From a checkpoint of a small mixture-of-experts model trained on Wikipedia: 67.6M parameters, 7198 steps.
Below are experts of layer 2 (counted from 0) of a mixture-of-experts language model. Rows are named router (the router's row for the expert) and show model dimensions 240-319. Each number is 500 + 40 x the weight over its row's rms, rounded and kept within 0 to 999. Numbers have three digits each.
After each expert's rows: a language model's description of what the expert responds to. This comes from a sample of Wikipedia text that the model never trained on.

# expert 29
router:509516495555540487550503514527483434500508549534428514425476524503491395479487542514494515464495476545519538519463482548467469537573495488453460448541574499537448479511497547474545493509520569455429494521561551497515470482482576564560474494
Abstract or locational nouns ending a noun phrase, such as place, position, status, role, home, plus invisible characters in coordinates.

# expert 15
router:543521476555527574586514490516509440461564552492489471556536524528465537468524466525454503475542490507489476434486464505441500573446494486475437464550536478541596516465470472540535460504568477430529480499552431507526504566541532484521455533
Table cell contents that are dashes, zeros, small numbers or blanks, such as –, —, - and 0 in statistics rows.

# expert 46
router:483454556430488521484539489432543517535558543478591490502527501466507500477402457537464553524516524435493511554483498431560551459501482527466455509486449454496508477443419438447485495486453490376562463440555459519523527491512487381496539510
Middle syllable pieces of names and rarer words, especially after capital starts, such as V-asc-oncellos, m-oll-usk, Sav-ann-ah, Tatter-sh-all.

# expert 47
router:439392539459454540534511513522449476552494555523438462487535471478531475527533557553441495489505528443523487413510445514524557458502554521520493522468506514420516523559433509458481492567460490542528563460537553484481512451522443520473479439
Lowercase middle pieces of foreign names and words after a first letter, often with umlauts or vowel pairs: F-ey-enoord, N-ia, l-ah-ore, N-iss-an.

# expert 6
router:492445511495419497506513479465487555439466487503570515562474498466479557553461518534482603493504476516456498516546494516487525488468457470486552543510553479503571558477557441556513485519471493491552477507508455593493501488520428427474497492
Word pieces inside proper names and foreign words, often capital-letter starts or syllables, such as Rock-ef-eller, Hol-oca-ust, Azerbai-j-ani.

# expert 32
router:475436482536416497523512550516435501528471459512470482502530474527498580527521478459456476523561506510457456486546491530512509504522550488543604605530471431451475498578538517448519504494506525504463544523507561572520583534564474508585478492
Inner or final pieces of ordinary words and size adjectives, e.g. horsesh-oe, riff-le, sp-ong-y, long, high, small.

# expert 55
router:490566584525478549457565501487494533521451521500460555449515521491465489493456462586509485412590513517457521467529508504514451536488479514458521445479455502543570490474482527548577469455450508493477522532512451468489493521475452477500516530
Romance name particles like de, San, Le, Mar, La, as in Tour de France, plus byte pieces of Chinese and Japanese characters.

# expert 45
router:439545496482414519508430454462431444529517473495466499425540477489538568444571453538441491533483457521506459485532452534495463530556549503459503521512521514424543559462536483509503537450487465466532537425451456572460534426543416455452490531
Opening or second pieces of names and words, especially ri after g and He starting a name, as in griffon, grips, Hexagonia.

# expert 34
router:541491523496538451474545566432535480492478503583513509516556476482468526480516468507520481449521550536581464419536512534505471465506461468542494426595547445527567476450529445456515455446495440532463423445501497493429422494482508483466503463
Colons after infobox field names (UNII:, Geocode:, NRHP reference No.:) and table pipes, plus title nouns like War, Cup, League, District.

# expert 23
router:580470504547483426602497508464428492467564452538520483490560520514580487470498467577524513556523439456510496481555513522567413423458522532493481480564494464481543559524464557488471497525480540525579515501491415467477432419531470454489473479
First names and surname starts of people in tables and lists, such as Bruno, Martin, Johan-sson, Nav-ratilova, often single capitals.

# expert 4
router:408512480406457530515548521557440520404570542469512458475503542506476507536442480507523527537463489523451577523463512487438492556534480509583510487463522499498528538484459453554457564530457482544511482551449418559511488561441578517520546493
Hyphens inside compounds and opening quotation marks, brackets, dashes and prefixes like un, pre, sub, as in nickel-silver, re-issue, "When We.

# expert 20
router:533444496527532511483524570434518458485442550514390556537524493443465494479465475537453455473536484430436471500451501463564458442509581517438485542454560444420561533457519461490510578466502568505543535473491471549444538505526507505535446489
Middle pieces of personal and place names after a capital start like H, L or W, e.g. H-ough, H-id-atsa, McL-augh-lin, Al-gar-ve.

# expert 14
router:531473460534523499476447566532488481525513460484452536479476468564483418531501447422458449488517535433530474544444599498531543538576456459471553533462475493532523483472520510475469574414441525511490561485572482478468518451534557521582381532
Content words after was/is/be/not, especially passive reporting verbs and object pronouns, e.g. it was stated, decided, possibility, him, them.

# expert 36
router:524491448540515512516473584559549543564514515540427480466533538491498460473532539465515459449450472460500450556562559531532564502472465535551522422502549510478462499506492482495549464472590595522488487571561511488507535543514610512537499471
Verbs and verb endings following a subject in narrative biography and history, such as had, became, won, endured, began.

# expert 11
router:486465499520484456455536441488443535564506519462506471518462495439533511414462431552571559454538481449545509461478518541513540484564551479528492536556456530501495513476453494483555527487501520482519487403552536534456561528490469532486566587
Byte pieces of Chinese, Japanese, Thai, Cyrillic and Greek script, plus = title marks, table pipes, and name pieces like -ová, Al, El.

# expert 38
router:547576538528524408475533538569498544502468524494477463521455529505480460445498446495558517499488510551450485481525442553483519544468567517539536476470575532523485527459487520531482494535435435527456572482506493478532481467549431547521440492
Slashes, colons and pipes in infobox and roster fields, especially Years: Team / Apps / (Gls), plus coordinate markers and some names.

# expert 18
router:458418495482461513527459469447533474440478486454591468504466522527511472497458465493488505524522523452453469468502454489490482475477492491571446513487462477509515503559501504484464549513467463485582511485489484538464579570542439489502441502
Word-internal pieces of long learned or scientific words, such as rh-ab-domyolysis, aer-od-ynamics, cinem-at-ographer, Ec-um-enism.

# expert 56
router:519564479463440457508559545517462519569438476538478514536540534527467391516556526484496541509481471482542537448494519524438450535517488466453448510621437471512531494510493479527484497552511490578498486516506485441498464534559509454485479454
Head nouns of institution and place names like University, School, Street, Avenue, City, often after New or High.

# expert 43
router:439574471451556437527478521546492472485486493478451469554452519528519449479471510470519505507480485497501498446519451519426478447445537470454528440562496444496561526467574474535524538441525457533443430481506555480518384504501539572532548542
Colons in infobox fields, table pipes, decimal points, zeros and percent signs in numeric data, and unit abbreviations like mi.

# expert 10
router:507500539474569494478508541419525513411506523493509465499600533591482527437482503422441499504531449514457484574492443499530405567458487494560473442547514540418518525459541524510482479521520507566578444481547508486483524501552509483481487480
Final pieces of surnames and foreign names in prose (Pip-es, Tyn-er, Obadey-i), plus table cells, years and nouns like president, Yes.

# expert 41
router:393514558537496520459480434475520496491442440489539503506453449511508456534531498525529485522420534528508463526547450486556424482408497437453486504595526475507522492503540448497493495568428509490467499448576462440416502393507507458516476495
Subject pronouns he, she, they, I; final letters of acronyms like IR-I, CM-G, UFC; and years in parentheses or tables.

# expert 17
router:587451458499436495514491534499514484535471576484486563452488483560480479530507464476473483478527467475467523582520553508519555522463458521452512514440493469486470547442535530511492553448525567472463525520547576593495568564522523495564521542
Verbs and verb-final pieces after a subject or auxiliary in narrative prose, such as coll-ided, found, moved, published, took.

# expert 57
router:469531525538470517463503497521591540416468522482483539512416493426502472491488501424433462462488567439473466528534417431540540501477485547537444570454502519507487508497507444515457530491547460525538518454560502482525535525578458457487439458
Word-internal pieces like er, ur, ig, z inside names and rare words, such as Marguerite, Derby, Aerial, Furmanavičius.

# expert 31
router:443490491468503529561475488488581458561497538571448491531491437570497447508456515477556470439483586504494462493527455506481513516480498575452477456470504546528541479507455526521472530473528507445447479586530554507511469506511483484576439449
Month names, years and day numbers in dates, years in "years ago", and nouns after For or In like example, instance, period.

# expert 63
router:506488508476475442511530472533465489488555512522501523469458562497476508532530558516558491445494546455545436508498487414515457502522445569535472567474552517503467455544492494477471532579457455570542478529488513545476534557538426489548477529
Closing pieces of words, often after a or an, such as am, or, al, ion, as in madam, Metamorphoses, orbitals, provider.